python train.py --router_score="sigmoid" --routed_scale=1.0 --head_dim=96 --norm_eps=1e-06 --qk_norm=false --init="normal" --max_grad_norm=1.0 --z_loss=1e-05 --train_tokens=639500000 --dataset="wikipedia_en"
Below are experts of layer 4 (counted from 0) of a mixture-of-experts language model. Rows are named router (the router's row for the expert), gate (a neuron's input weights, with its number), up (a neuron's input weights, with its number), down (a neuron's output weights, with its number) and show model dimensions 0-191. Each number is 128 + 32 x the weight over its row's rms, rounded and kept within 0 to 255. Numbers have three digits each.
After each expert's rows: a language model's description of what the expert responds to. This comes from a sample of Wikipedia text that the model never trained on.

# expert 21
router:099093117124141150152105193129134090114113157145116094106105102143147170140103100071135168090118153209047151151167081137086109134154094154105193083028113110057106174120148179151117094148104130126170176152070141164113115068150117089101117108161114115190142143138152142156117184166151128145143176146162117114124095198132112154120138202103061115146141091148202083153157114132146105143061113065117161127084081130144133180147115103134113106142136137111129120119106069138155167151140121131097153141115103170125156176083176113125115152168093123126098148097186147154126121114146141187
gate1:113128125111097148140130155136058155149102159146156075156146192132160150110080102106114105123139116143093076102121152139120120077086171150093093119142158129109114083117156192178138128044189210112075069154161125160086147132146153132114139162194139090126150138134132165179130138104089049118185115108158135130074101096178172171106144113129063185142136143162077157132138135141091136135130160117138143127155105185095110145115136138118150097144143169126124051144052142116116156180150088123120208131150159169145149118100131148141140176061073146079120122148079128159148121147187132138
up1:200099146128140178112218062152082127092196131140119160071101138133153134128098110141086068171159114090125080093099171089068126149142113151150094081141126139117178159169122176137099116143179073154115074141092079147184109128079122110113116146126129123120132089129152131119207154132094147130114151127081077145101143131080188125108136161071124110094174119152126130142147084083145100127088111126163141175136108107117151154088137101185184137133104130144104164117179078099099109066184188141120067119126143104169101105168155147116143094188135156127122144158148127169089115142101164191
down1:125114127077166181083124153114154137029127134149156095156082112119097146121121122145164137139172187146176089133114133084123175076163058142115147162131073134144094122178166107154103126197066165187112123144167102104141111122106110161110102168204106086067127139113123086120161114093119188114090166158114177148178132060142165101138136126095154130171130110088066135129122077159132101130124141140134182150083075147102114168145143148099140149124142113159037075146182140160158082163122125157172104133118137131133125127045080107169166143145118153114144134164086111104140144131172127159
What it handles: Single capital or lowercase letters that open a word, often inside place or proper names, such as Baton R, W, F in Fiesta.

# expert 47
router:075151124124099111169140108127180147120108144155126187094088129092197176178188139085101204160165107090110148206141141134084077134128117130090130147118149081123055107178170176180161113184115099128131146140102125182085105074098118124075028126092131146114106170130105102151078141157100129130188136126110147092142104133126145144116139136157114154114142121078152105158160084127117101108136042114146156134088186095127113158165128073159136117106128173152126036126143173158110152099164106147087102136142123184079161080108100125145159139131108147164170111097183151136124131121137129115
gate3:075166159131112130089144103168150145201158153079172135137149127133163140142104132141191047136116146143147139115129164153089111174099143194162148193086074124179142086164038122109156144138106099136146145142050132081113156089157131088111161117039098116140081143123160163132098196079105082149119133136155116121156126128130139186153135131169122115177067134128129125161133125109139085126144105122123101130059105124124152131121099086101119105084107112134134169190141114151114091126098169115191126168101148128086044170116136085202068155117105146122142165117139109069127110117130170150
up3:170083124131099124182108162114153133099152125196129123164089148162117169143161124126108176130095067119169166079112075085154153104107078153121090068157169086116098165133162120146070141109160115143108107102171171139136173135116139079129108138144124102156188158102125161115176138153164155099119157104088177116141156176128126122089046106104164102132160155149158112110121069186148113135098139111108139120146172130149135166130154126116142137185232168088141137075175089090123155143140072187037142114135125111116177067117131092102160135149108119094105110132145158154063089146065095126
down3:180079104133092079121176140244089175123144127108137184169164119064125097153096134104103122092163141097115083111129123131125120164117137136123128055144112163161104141125123187198115107114157159140128026115098091109182097102143075102129175117155134145123156114108142070186147156104098126068112146099103110115144138141091123112099173125142120081103114153110125138177133090108145101121082108145140190103106124187121133129125156171134131116181151144110122105163178202117133139128064048124153130128162076153127143105064119078093109113150088098160093135090081190140110153123153130153
What it handles: Connective words in running prose: and, in, including, with, over, near, plus direction words like south or northeast and some following nouns.

# expert 19
router:106134140131085180112096098166158124107079169155155078142132123186146223180099109120132214120112127171097150133170116170124051108098122167087133073076173114100073184156145178094131118116146126126147153125130125133113112089151111112079101107081148117115140168094158127153135139162109162125169118084184169114063088199135118166124167143146114121141160080175113075124130100115113101144084083093142156157088104113140156180154081148175151112087177111159140144102111137143125158163130194127098128128171095164060151166145129096127168105111113128153096124075186131101201106127137149118
gate0:181184128098123124132090114150127117121150132065088129169145103127132106099064152161141108116123110116098140133104124127092186100088097147114040104088128054172077125096074147121124137131076120133162167113135111142145109119131091080116114124092138078068083128118141133082130131076135176107086163162099176126150095153097132128142120145086173173101066139153145100124135111170129140172192165101113106110105130167117119120195116134139058150069133148096153125123062150165110131076171158146117123152092112161161150175137126061126115096149230181136220115152133087118167151104111135086
up0:194137120088102182169143125133145149163117138131104137153156100145077123138113190164135147181121171113087203113143150167097190102088098136146093089111122089198092126156130140173194117112095098113147154077107094140170109140125177106153094151091120037114139090154154099103045142146136205112036108141104121151126151212119096125142142105119153146129131098197150129087132107134163106144126146048122125120122117152134075105166112129114098143118143127114144099118107134159129140079111165112115134133071111143125129126140119045103129131202209136154144098114092115101184097125114158108
down0:086126114143194107123169139096171096106133126150180151126203127159137121134185138108134084121135150121141073186101124111105108104162136129094099149147174127118171166151141109128097082141155105164094166201158129113089093105101140128146177091172112114114145166106153144096144137180105117077239114164134160121137126076155094090084124135135096079157120123099099132147156080117093133091074090133163138145110067152143159145120168247164109083167089118108143151152106139114138119156090068168105073144096139067076162122131177152139091150113122150132128182132162158079101166152172121141
What it handles: Numeral tokens, especially at the start of table cells or in dates and times, such as 1, 14, 29.

# expert 28
router:143092125126117167116113163115152080131121206137128113071144158164134149112106094113145196112122159138047122212148106125095101153045103128131149085125124098087092120127133161140152134131069156108101157083114156139114126102148168087123090140106071158170198138099171152154084188132149118140148145060108184070131093114174097152130126167098096121133128085139138047131147113113111105110068100135154106143098146085101134168153102145154162151105117159103114086159121077134171110127163129128095105075095056174110140169117145180117110196171131168165081116111160209121143141124090128142
gate0:117144143092108152111116153086170106131117118171082140072138132166106187081100178143184128176108124111131128137144083121141085103142116132160127103157172124055067171129161108213193141154141162147149182197139144149072131151132141084082093159108200160120159097127195136132081186098171085117149128077133092126134158066109102116111114141092128086152114086153138160100203131146091177118143114116123136163123058154153112121139164189100092181097092135092127153136169084094131133070134156104109112166156082087172116168132110131155148127152132123120151175080131114140132157147165099177
up0:145138158157174081075126179155095137076125126105036119133120128166163142134165096120059145064131173176119123150114144156058151078121095136159116147124118088143149160124131130143127127173093076090109094126134149155199112102179130143146161162131123128083129084155144101123168154158125155129174168149155138154132128070143150123136138120130145051132112092131120101062131064067097150121126137105124123116104156139042074115157128137181104106117157170171136176114199138136091150103180096164181124057151116074093158136152127135103172122152142135064094145148059116103140069145138107164
down0:105129126081091083109126155152120057180155073164036105140149133117181135163122122133111153142178144134130076149056095101110095134113136112160117093082125084151158096131085152130092129180174083148132164100184153140153171115177108154108190140088136097127150128129115163129172114249158089106134142176156113147089128119093125181108123136122117136105120134171096135147169123151122163119178126110123136120145116163113123120165128128112126074140076177132157110084121166136152219086160079117112141111111105120100071154120146121146175158130140067105167057110103105116029147135110104100
What it handles: First words or pieces of titles and proper names, like The, My, Love, New in "The Aviator" or "The New York Times".

# expert 54
router:119110146096124127128113125119157129055184114095106115130088058092138152132089139113158134176130106153074141165137166148083106132077116146145148091100158080129123106173159189136181099138057110115102080102166156132140120073095133097056093077097188140099153155155116117161127124148105110145137181158096113090090143148125134094105156166151107103139143118111118098108135046141124116133071122095196169140111140052149137174188107146123094073116115165155154068155084073186132159127141149152063128143141115183108129161098207099120120166115080137197143150136148149147131115072135170130
gate1:148104109179164127162166173148115176087128177186116078135083137138081134132155126108134080085179073167148093096094162087106057195071119170142168129125123098108106160124118137169151140124170083126160088113076121072197155111078127099097092073148070130173142149140117140182147120116150120129156107157129123135164132118096149100142173083151106129107158114119118151143081143105134106123113146164128084107148111120098119164134105127092133121107177171176148144102121134155147109143174198220136154135075096086165045106089168101083156132107094125183146123173079139163090119090080122154
up1:130134153088129135177128111131097122135111104058126117107137138191161142086157100102165164151128152132077113147128121100117153118125197153083109135154162128123138121138147111141066076112109134117093135147154160131144151201182128110157151190147187122088147089090132110052102126129088133179114202106054141170072129130115106111107145160105137171093123130147124146095102176141127202093153082125087198139136118123134135110102164138136140137140126177002127149135098171121088111174099156087111108163108149116077148184189093137150116086190133099107096126075149156118198173123128111148
down1:152035103098122116127141177175175126174158179184137130136118152114140159158143107132145075125143156136101107129146089125148138123121169183175181096116111136194085138104106127184131144135111153100190163100108126122109129084091136103175156137091151134160106096192092222144125085114163130151171121148134150103129159155114179149125139124180135085085140193128073090126153109153142140131071095151101063197139130101121103128153121156088144175085102156126129156148115079125198147101091114084112091153100147159119137190086094132127153125105127201107154104132072206144133129099092073145
What it handles: Main verbs and past participles after a subject or auxiliary, such as made, released, won, founded, purchased.

# expert 25
router:125096158149092169157111115112137153113117115121150134134110175099179191154151129038147136090164145122108187131171110189167145156126124137114169109079140113113057171155207189112161140134161106135145103182122161123104102078129148087120103090086095182134180095139142116137128205134128091156197131103132138083165101163163087158139160156136138159095110127080144045161116109134052147103114088070166139073057089109175132190169097154091079173111174145165124109182140126161119130163138121152137135072138130135084127109094132135135150121163124130102123145085107131153180132123115142139
gate1:112140110119137167155092087146122151094129122143122078179137123127036126090166089143143173106129088068091077118108119127113126086167190157146147121140148127099047054090113026126103145092200162125095109113173214112099156137119083073140132097144180086164132133120136129153111111131129107174160085132098137159134118068098088106146160180141145144106132122126163089099138143155138157134145124156117111103133127138141121162084109104105122191088135111146111131127103149123191087141093097152123127133143119141121122100177148175169084183143093208060090130094167118108084149187117120074
up1:191149165113097126194146205100127068120066149125123102118167120155174140050098157125109100139044178159134145181159113124150123141132137116195160137172127143167108110153095142159123163107143121119129076115116120111155113134167145149063152111134190151169128098110151145165126112072102145145120154117162133175101127109174115157161164081147162089112123124130116067153158142103059070160132100093105119101133091158160141176108107135171074207172106140123118114131124092082131138138111106109176059152133125140087187142100114124105083163051097123150141133061179120119192111149137139156
down1:152115096102143096087136150097105093125096132088120135094139140127157113145129147095130131120100094158078095124124152136138099153163094116167054133148118167101149176121145116105169104105132155135113093089188116190132062182152125185142084100110187119162146203119104121151157093106086146146105157146130142082081144134160097106128142082113112080139107114214111190074138111125072128144209145077083109139129116134134111156120135139126141124203128117147125156167151118127141156137135177128190177124093125101156133182104026132120098132101108187133097066101068166092093068147082155077
What it handles: Wikipedia section heading and infobox label words after == or |, such as Career, Personal, See also, Time zone.

# expert 13
router:105078144109122180120120142151146122135118091103135171151079070185104186159137124169170152148163127166156123162132169181077107113095114144089124116074117065107105107098193186159146165133126089158136079086125124126117125074120138098051096151118158163168174142121163164135120150134184114195130140117099161131135073153091085172078177164150103141153078120172120116081144096148103132147109115115180102145135158044138119144169116140115187127129170115189126070135131129165149164143142159173102084132126099177115136182091130129136122139128050144138187117119132151117121092051090166157
gate1:114123114135123139148156096132159147145122126103059171171152166129112116147151101084169125111127141062117163118089170229178148176074097132146106157145113109094086159143169198134100080140115190087132119105170171142134193097120128098145191151141092151117093174128167124122144103097159134136166141136095136136148146160126130122066099112113173118082185164081100139122109135188071138101137048148127200130116108154100144072180171142129093133150131133123126170098159161093160047097136112169173127186170121166115213131132129114155091174179146136146119138089088113121130143117115158136
up1:163090105131166104086143125131060107166165125160155103094164082181159140114105116236072062126183090138055122153178065096098117138103127097101101051171162106114135128113168120122127130114165110092176126105080099134147112174104152066169074089149120135156104149149106119101166179158111105118097146152131100069121142145202144166101201142086062111176115126151109122139123171135138114100179159054125111087145137128158111163117129119154122129139143106097139133106124135124138124145134124136089139123154119114116108135171182127102164141059089087125133110131164116130145143105072209180
down1:132084053068192117097155214162122178151100165140148145124124158167125121119104092134115198101126000107130164131124133130129117166103150177073150073166119128181072117191113135115118153109135128065121094142142084158135106126109108124110146156129069142165130140130146074118203119105122108140110140113128123137129109162154113071126084136114115112129087157132106105142158073088159103170130132127090070148138115149134136158126120119089088065176128108168106133140109123159100151107105134115158181143169146149115152144144129168130151152162117085184154093123114188080176090104127033094
What it handles: Verbs and adverbs right after a subject, mainly was, is, were, would, became, plus adverbs like originally, formerly.

# expert 61
router:134116084160085139102133154118154106139141136105122148138107091131125117145161152085092108155143158123103143155162085124096102091085150144135154148148103047053060087132143139155126121127138102132162153130107190160140068027136120105041079136086134095165106163137150162128132171102150166181118171173139131089094141151113128152141162159146134139076129148174146156129117070099128142184100079132167174107124088097129149209142091189133097171144141139163126142150168126193175105133152119136081077122177074162129169136060199121103140134143100108202150123172131145126124105106161117163
gate0:147190128104066095125176114152206105123120098131187125147146174145109098142086110144175139107152121109094146165146089149145130051134167089070126111104135102162187169135099149149113189116140118126113126126198118139162083108104144083162104107161152162114173135094108088095184129126086129132142136135177189136147099111138159119147146088115109163091116137150138135135150198080110148102115101167083167136122101152071137151131132079125116077124075043141066172133107113136072080141140176174134221085103115094166116129129136123110157090119114140090108085077155074115165092129124144187
up0:129141109118108079152159099167165170090126106150172146091119141152135087137065106109198124142161106115114132118129147099183093104148082090134125116163096112171145129026102133118100151117132183107140150131179186113178076150114113121142151119165163183124173077099169140062162122093124115112129178173116109147114137122121112120127200115122106131088121172112138146144149144152172097068145102159083152108077131184109107158146129032082118099131135087106079157112141115118065082119128154145137181152160146117075132141180174163154191115140139154080142095044115063119156101142138103151
down0:131136091156159157252116157135103155143121148200085165120097136098153146127118110050121118138178074142163145122151132141121099132150117087148096130111137151092045100145134119061125128132162155125179123100120133113111175118142111141142150142196145156130118086110132130142141175126102153131132133131109083080052124103131145234188105125146148165127123156104104115128128096119139113159144103062163149140123201137146179103110083133070123074152126161069082141149116163158198138111085105096146077142167158157072148159170186145127110097150184098130161125100127096177127102133154107104
What it handles: Pipe characters opening table rows after a line break, plus line breaks and clause-linking words like following, after, that.

# expert 3
router:100126107098111154083119132157168107119102133141144139172104127120131168155150090173165171112145151156094183159185107125075114101091076184110147168095080104133027129148200117144136077144092192161107133121103109148067088101169153113053090134129124138135125141171163142160124174098118133120168136097152157054105119121081109170074165197132090110147157153114106154118107104114101126159103115111137126139134138094159181160154019118119135119089153144162114100164142167185168158103149105141122104114071156107094149093118100143137087133154097125125136096108134101120188063053115136156
gate0:154128061092104135171073099075132071191155075123091130127158123154131121138143111144172118201114143111120123148084113097156150096184093154137149121136113128110170108102158131078147108126195189184121155102132170100119136110084151100156152106129084156170141155085105109184098071178070067124093161154135182143052103090150160137135131113106147108120117164055128133139102102121161135124170096145145173191173146146152148073111119138086146115132154117125152104089118090142201150097114115110081145205109145124163167163104134151209124124123130127102131120147117140128126177045091114079
up0:131147085044131162121199133181131109124119172138146147129127122176104176073154092105135118157159145066107135108162149126141155084146153098135100094119073140102234116116093177136056134176134082104137094106160104138081147122129121181149111095090151096089145157079114173146138134162125130144094116092183117071092177108110173058137102079138083159161108118172117118165112089164130188171144128154105113134152122088095169131132151116130112150169142115162168098129113198133120141139133134116108118217153128093179151124074151066169131150106160123133133201070162110131127156095135103133
down0:130132191194120060094150155087171092114159079042079062098134159153137127179081140110125113113104105196115127135111159153159083090058081108112110195140164082123148153127118154110167116101152110127119130131165164094140147112148131143119087135094150066120135138136153122083129189106149115156097154149096149178192160114142133176168155166138143132138107123149149180104162136117134117111161160085181113111111106161117107146103050188122123140137143124098146152099180064111151127111236154175119146107148139171039110127176101143126160106084120132085140133154129084128162120134138141103
What it handles: Function words and copulas inside clauses, mostly as, was, is, be, been, not, all, every, often after to or it, as in was released as.

# expert 40
router:073108148086111164103106130153167158111142159152110113103112134158125203124111130089137120163127141147099125179173168198070029146102129117090140136122168129083130100147126142101090151157128100143153093100088108163112117129157129097088069113120125141183110171124217078154114131176160134166138148135168116089102130111133160075096173114142078105164144111152182141154133064122114104181167101071120149111151120126213096203162094086133164128122130119192149059148121139153135133182187135137142134127127120140129127163155165178136165142217122133186131143164169179122114110135156118109
gate0:118150124076163150123151173121152084136123161143113163033109133123090078117113181161142139112148190064155130149181143078101160098096105126124115097122170125105061139112183139169141176130127107144085049158090071144109145142121100082144084203117125140071137107155134139041144156148093145116145138095148122138181124089098128052150098130200158160140133059069136070095156141160106156118131086149131160086165122114151079116121121132145131154133136120156153108136103109122124138071116167144096101088084114109131080162107110112128125158130187104162102119149099209130167165127140079156
up0:115155129081140103143044127139200176125135165148091164068107041142147154167097109142190115066133140118160129141206159093071189134098143118137114126153122131100111158154099138084077185146185150136162080189118046115099099142144143094099103124132124138111167121131150114127120172121123134116094156147177114137118150135127120116188143120171108194163151071046071150101114143143076103125140114087079107125168102121184134126132133131161139170063090161108101131143124087127140153066122151108118080098105134087168086173130156079132108123115129121125111104155082148115103151100154068108
down0:156121171133160091154096126066147131119122076131088103206154110148135133083182075113102123119139115105102151138111097192161122080131075151176097196140138115157140147122115096168148126123108114133100128134087114099117203157106164157110151128099158168145169101138120125193162095109128129130185117109170107163128102152113106143060198082134163130114153162126151117103110134144079135134165176135123158132153137154127134135158145093064107115085218178148071144169139093104151121146117119098118157141162067135107042068166157129170096026111123128104141125066169105149140083163127123081
What it handles: Line breaks inside infobox lists and table rows, plus section heading markers ==, ===, ====, as in "- Born:" or "- Country:".

# expert 8
router:121104141118109136108077158192133083085127149068115084191098094100134136130100142147172106140118132163104153189134117153106046126066128158136116140058113102119123160149134158093138071099094132155124109144174159149095104072080150109112099099102139109107161155092133165187070183125127111152177139087141121069137131142119133134044162128160104132106104106160165116097171107054115110200115116061111146171095132082180140155183052131187114125094101136169111128150091107165124158185114112132115115089135128131048130138125143091132151168110103122122126142107152136097129067057142113152
gate1:158141170065151139152087051090141104112134116109056133163089114161172117094091164070167124109073087124082110158136122126126155105139098165122160087111143137089134139118120144059122114088202095118102154106117094159122157127123123099147128113184067110138137147089062121147144130126156140145092107181081197150085097095090171096163144158129143105111167092119133086190128129127120186046178158111107136134096174172178111143103122119123145143170133140136190068140158108077153144107106084134096098145049106164118173094119154115122129128110093130181174149121176150115139082119127130052
up1:130121160080124161131081149049124146090183167093128123130119140143094150069144126093181156125125065129139156094191104174106161161123150124090147120179083120120125163134145107120077081094164101119171158093163201151182138056155181168121123156108122108146179122072084107132151151136147077109118185071117114124134097124132088167119100137134183139110118154085121131180149095150111170181159132064014134124167111159122176144131133170120167142158124167130176153178152102131163184158103109111165154102162146107132141118150101089146120130134134139100112091145115133084099080134152076070
down1:102117097116128182051118141154165156129130127129179132154168089112164138162122116067118210096098158120119123151117143109235124111132110189160086122097111157172159160130165114111146109111162173159130189200118131106138137121075105114199141145112090157191118144182121135160150108122119154133114110159129125165081159140097161124157116070076122140170147105183102159168175204146139150104166130120158129122152147100128156138116124107156116146093134055123140205081137127127102110155128113154099121142098136181094111080062146060084180089094158141062129136117121120121175116140153143183
What it handles: Spelled-out counts and quantifiers before nouns, often after prepositions, such as two, three, several, both, many, one of.

# expert 0
router:081078120133105151140102149195152116157073148095148104126037155086148125133139113096140155106145129136107174181184124106090126193106128108108111160112170091056117145132190185170180118148124118073150174096154153145115105110116172109132107145125125164153166152155125144194083173206135101122123156150142179121082115115099087130151135116139077185150150084147135073119144094121106057155098130098136144123126118147141131181190144103118109078131162157126179088195122171189148127171137142144051144109130129174107222101126142118082113132132097113121087133091149124122135141095101172120
gate0:090099161093138127141107109165087213151114130157067091145120070160134133082067077110123080110134175145108130154105128133151134145167140110127186143060114088120119104144099157119117088131213101166132183121140144121164136086102124122141097149107142079166126130121132066153074098104111123150163135094135114160189136168140132142136155142087159108147107120126160115172176176130176104161163155096123119134107153097155126192164160087150133114121173083211092120151080116191104203169176102161132151131112176142108163155165160171089117122128110076136129150119107094189148182140108179058
up0:081167075160114149095094143127143111064079126086117088161139156107152169110195129147146110127145100140140175106141137106133131098039134133139047133095110120180131165139116158222081127156026157070137078080112097124130140196168084124136216126158171141126103203147111102107118139099104107138075115119111160133114066119079130095101130109174155135181148129100134131142133144092102113079098093100093127136171126115132117059105105107117156121067086140100145081108084154130124158121180117122128109118100156163079142116155113131116117112175124139085129112187137168090125100145140126088
down0:107140075054028148132100123119128146151117114146164078131114133160153202160137138135095108129135175114079150166127178129121172175115162153186093082161177128148151103161105115160098071131118178116113127128111096119105111144088148082220124097133040151152163119148094136189169128143111165145093153154143120121162116035144146105176165117062136113147180132113152127143153148178135111116112128079103149121102153092109083205143130140119102157123125132152148167134115115167135125076116135139123135121128143137079064085094097086072147148143099131160161098038099151115110109109107157169
What it handles: Word pieces inside Latin taxonomic and other rare words, mostly species, genus and family names, such as -idae, -ensis, -optera.

# expert 7
router:101094118119076142132118190111137136138145119123173138098112171122162177122146111101157158087126179096037165189151205107109083155126152124120157145102143065095128117203158156173142077135114140144137166109180115140130134085111181074115114099082075164142148166066159129159091209147110117113170139173124188095079115156130153107151105154111079089142106115127160117124129110074094140196070057089154152137130105090151125140135089093163105120080134108110134067143118121133097104192120160128056095153113113134135161107087149116103151163124138127120153146098126151131164181135135197143
gate0:107153108132147157149120201095109111083123141164142140133132109054123189129104147128121093089115083136120108134141148056135129136164139194081099173063170115179148188140100154104104125167130136117136119150098119109092151152130189165126112071102148166178148118169187216128174166154059143123072106104138113093126055122144153154140182154144117128134101148145134116112076143107093160119056092096163118093154170137123100109179109129163122121120112122089121222161169109118127132122130083092137142142211137105127130166127156082057169169126170094098111121155143108126160141123193121141
up0:129179124083029081090138126134108082118126100154132098123129130101163114167201123105128074138175172151118166106134088114148117079133172127064118099114128137178096061115140101163174154075095107146116163093120120117114165130126081064144098141140130140126151101089128091112122130119155192135150095116184155154126123150136154131162149125097079115054153128071119118070138133087114101085122142150143166087138216104123134094154164122136114157157130059086157170117133055172155109123166104096133141088158103169160111121181103214141090164066096158130104119130111088145134083072121124131
down0:144145115127112120134102038120162139137135137133129128105102097202153132114083141141102129118105130129118124139134092120142130128119133104090146118123139083093207161114166141170134121129096057112139138095170050088091118112114118074128148149155095168152099098052106138132152105123105064126108172107166160130173154106184165075091152180106151118073095134144136121093109108129072136216118053107097139204140121137071158121140101154128118067137092183141108119110152124179134201116176118115148099182107108159184102187133084107101133138123118136124157123071154132088175138120145168041
What it handles: Concrete nouns, units and proper-name pieces in sports, music and product text, such as guitar, kg, points, BMW.

# expert 46
router:108128185117112154113113136174150127119069185119130088168120080135162182135131141157153170090126126168140156136125137155111053113066148134121146060060153090103039154151157197116129137091119134130181160146153131130145082089129142096113101124122177107145176214094164173163102154174129159106153150112160138120108100201155121167103145125100116105140108099100128103109098060101115091139102063130117166139086107116152149161173053131156144134095137153151122141076102105125122127199109184137070112105135098143073182152118164106114192117102105126122104118069169154100177101111120156131
gate0:125135101152095086171134143141170078095068192191094194128111164179169145115099132161131169114108163161158133138101097117095143121120164104148079121158144085151139055172093150087135124157093161118170087177118097128115147151125125116108086138159106146122137124116183144188117155166152142150169130129123131102120111159209157150149124162171113148141129130152111115146091169112124114097144104060095186155088146111113144146154159117178177089102110164084133142139102046169095144118101117074086117136082065125099155132074153055104182114109140248122109162109102161102114132129118166125
up0:155125099118087114128070113138127076093055186174059189111132135187118160113081133112136181104081162176134124105093128083168135130162162139167105139123131122167150108087169141090148118137115162116161062144132106138131154160133134131071105126169139150136137109139116150133167196145157124164144102113121099091125115131157133184178059182174111140157126123121126106087106185108185107093143075141092176117111145118142193121169207129111144125111124155167192167122148066175068139160139127079081134160115085121120102111100134056167161106113109151102092175131110147083105192164094138135
down0:120127129113121104201111161095159147138157115110195126170114176134110126082113125106126133105156141095157090120125184141081173165153063048172123147139113138121182129139116137128154160183182143152136141077126137105129158146098123081142171137133150161105075141123245100150115074140091105101129113149139105131123128144078101127122144112089113135107159112170084112134126193142153157149172109115103134106144051037095164110127170185102090137082107096081093126107121111155162144113182207092129139120112112178150150218106108142183148109129117111145112155069129165157162116166078127142
What it handles: Standalone numbers in tables, statistics and infobox fields, such as populations, ages, dates, tempos and scores: 978, 64, 95.

# expert 26
router:156143126112120166164146145141149123096145151099146102094074129149148241164128094107151146109182134194130131203105149139107109157106124161141116064077119078061137162109208194135147110145104103101095112133104117178055067093136097087082119109099171124119131133107110128143111136100172095130101163115083112089176123124153075189114190179122132116090086075137198121091187122165096113131087071166131190121095140145193139135131095127123120092099123156138132127120129082149145130119149123146108138117129096150074153102146165093142098175165087119148085130131085147155152104107170165111
gate1:143129145136182133078135063126140116175144174169160162099131111151149128071171153136106121149138130168148123057120061167124129153141111143107141136154136173125109136101120086105182148075096122105140104140145114123025134140168132097108155062148122133112173159134174094117099162155136161106097126147086137131141111059148109095085122119115106133067118138126111117105118177114120126147128132122156021100092097120133133121146135150140192179123174120160160117169117088121116129084034067141193125155126159143136149115144148129206105091195145064138093133085121134166140093027118145148
up1:090058144068160146079141130128133172081130131086127076135157172111131089128063166131173097123152122129152161062164161112198100103110110107116147090084091139070013141165143144101083126205156146132127101102136120174133130125126165150121120136166070199109100125096125081174099126185174049136135170108124088146139125133109127054136133144077099083085136164133178153104087141153154099142142114159113156129116125080094113138075119101128102142133104100146150070140132155113132111159070170092161136161065101148110144114116094067112139155117099109152132125093169074140141104136126122118
down1:056112134117163084150120149103134114095136138080089083138116161108140084127092140157122110091095147136114230152177116126099091132089099128160129125113037074173135140152135153077100162091131058139110113123144086118137153143105137171187056092126182100119153123178081066157107122169102133154187163134093150132148132128124105105153158147110146140112119149097112106194147176130069088134155111173170143092111116116100124095129142153091124135136138161119056135053148084063172113160127125132156159118099125124134124166162175106109049128073104128130057155107180115109140143080094156115
What it handles: First lowercase piece of a split common word, such as conf-used, comp-lementary, mar-ry, adj-usted, h-alftime.

# expert 34
router:080084134158119157158099159150129090092124129105076135166077127115175162111161150103125138119159133116065136141105175128103075119099193101159104090103104125104109184126154121113165083115133130080156131135198166152144081116153125081105116089109175165123183149111155107169128220121116123134098150154153140114045067166123190129103238127133152181097083119088178103042112101104066144136096130103135136136084108130129121167148121088143093124112142119152131134130130139139113096111160132147104119140109144177071089063110162154062161124172095095121107086069147113121155127104134168144
gate0:102110156067061101111113167155099093096104067137165159239102156110149114173137085144148155122130118131128150087117112081144109129090163144161120144115130118113110153114144117179145104200155091114165087100121152136119114129124086182152160127165121131100154162152085114094117116082101171178127119121154105132126137099133138140155175148102097093139172096161083144138107072079157106154076112163181136191099128136104070128078089092121132187100073169122186180116130124123169108179170136148122076099146065073115135206127135089156103146081113104101091157159150194144153119133176158162
up0:174135076185170134132151185136158162139132156169144116088158106129108147122191085114090109169133109144110132156093093117111153137110125105190209184128145102186110130121148117090166094130083162101078111103135108097145090180124140095112143146108123059085114093118184086093168133133157161088099144153104138103146108089186129158142066107117168148079108107095157155109177112106148136110166137135094133094128115089132153105153143188151178137129157083097092072126149205136123092179102178149141128121095147132099176093104112092152151091127077231113112164192134160194146140113158127095
down0:110174111056122107142095192138134105168106165073173143148116130139104161148178126142077149104125089136168169091149139179145153144098119138140166219115149094115120105083165115197131174182102112117125097115118079117108057107135144122131087188145125137142155120107118115129141123104112106066095159121137111088159145059112130098159143144199177114111158105163055064075126070183110120158122123140161119120141190085109156145077128136104087170171128181134133155118134171083127105119099118127142133108115108144074112173107106174180154143106094145058091059147149114099129090190103122134
What it handles: Word-internal or final pieces of ordinary words, often after f, b or m, such as "id" in Ingrid, "its" in portraits, "ates" in inmates.

# expert 9
router:129146136139111166108104123128142139108113172129129142141061153139164153139092198114148148088104146185099144125163164160102138155056170119154102124073171126092096157122150138193153089152111128148104126070149177185048051118122126048068121120126110165141087136160112089105110151115124123140153143146147105089137113199071131147092137155140140138090109113155185141109184079122094148108097125153094166137074178120153101159164099129122101157102141192154142131158155092172131116142157132213144113192125085132129112057140160119112204149108109111092101146144197108167079107141165142131
gate1:128115131072157133135123142136204092105202193105123106155141105068117103132186145178108130134118183179095124132109119185113147140156136119174129108118132190192135194140126117141152187143101105075180112138074129200088109124157091106097110045101086109128161109159121091095183114132102117126139124143191116075087106081168141087141159162135125130110141102087091096116147118167090135060146097169091126125137129125142110143180139143166090120103179128097125130175094076151150114115120141129151161093180144116172121114121067132098126135065137104132067067091144118074142128160136141058
up1:052107133115066127152156097079166132156143156060099059130087158112129141120128140132140130185145155151143107099128107122111073136104127118150134086117128092155108163139179137093088147154100094136159192101128107145118113153126081121111108142113117112154104105111126143146136183150066145166172163155118091121156116166126187131140119129084129165120129173107094157173150159089162066120164107066175124117162124148117034146114165088085107131133141192146134106167125128059033134118056061133190176144127150102087176109154077145124087110118116134120198133128125090071114139115137081080
down1:140137145147116110131122142108101099136156165084153115114121080127146159137188157131095119083129114132127104149132153160103123105116184111079111140240165085118140134128152158173095115122188125183124156155141080191121133084115074121098170112161091096165098100133165113079121153146075137124124145110077130093129152037142187156149085117172117072136096098089116214074065112158139179116092108094138148094104102167155136118149183106159124136132136059108113139131111140218165149119104164124078142103108127120099201131066163145090158124129093130184129124148131122167180085139121133156
What it handles: Inner stems of Latinate words, often after prefixes con-, re-, inter- and before -ed or -ation, such as ject, duc, cess.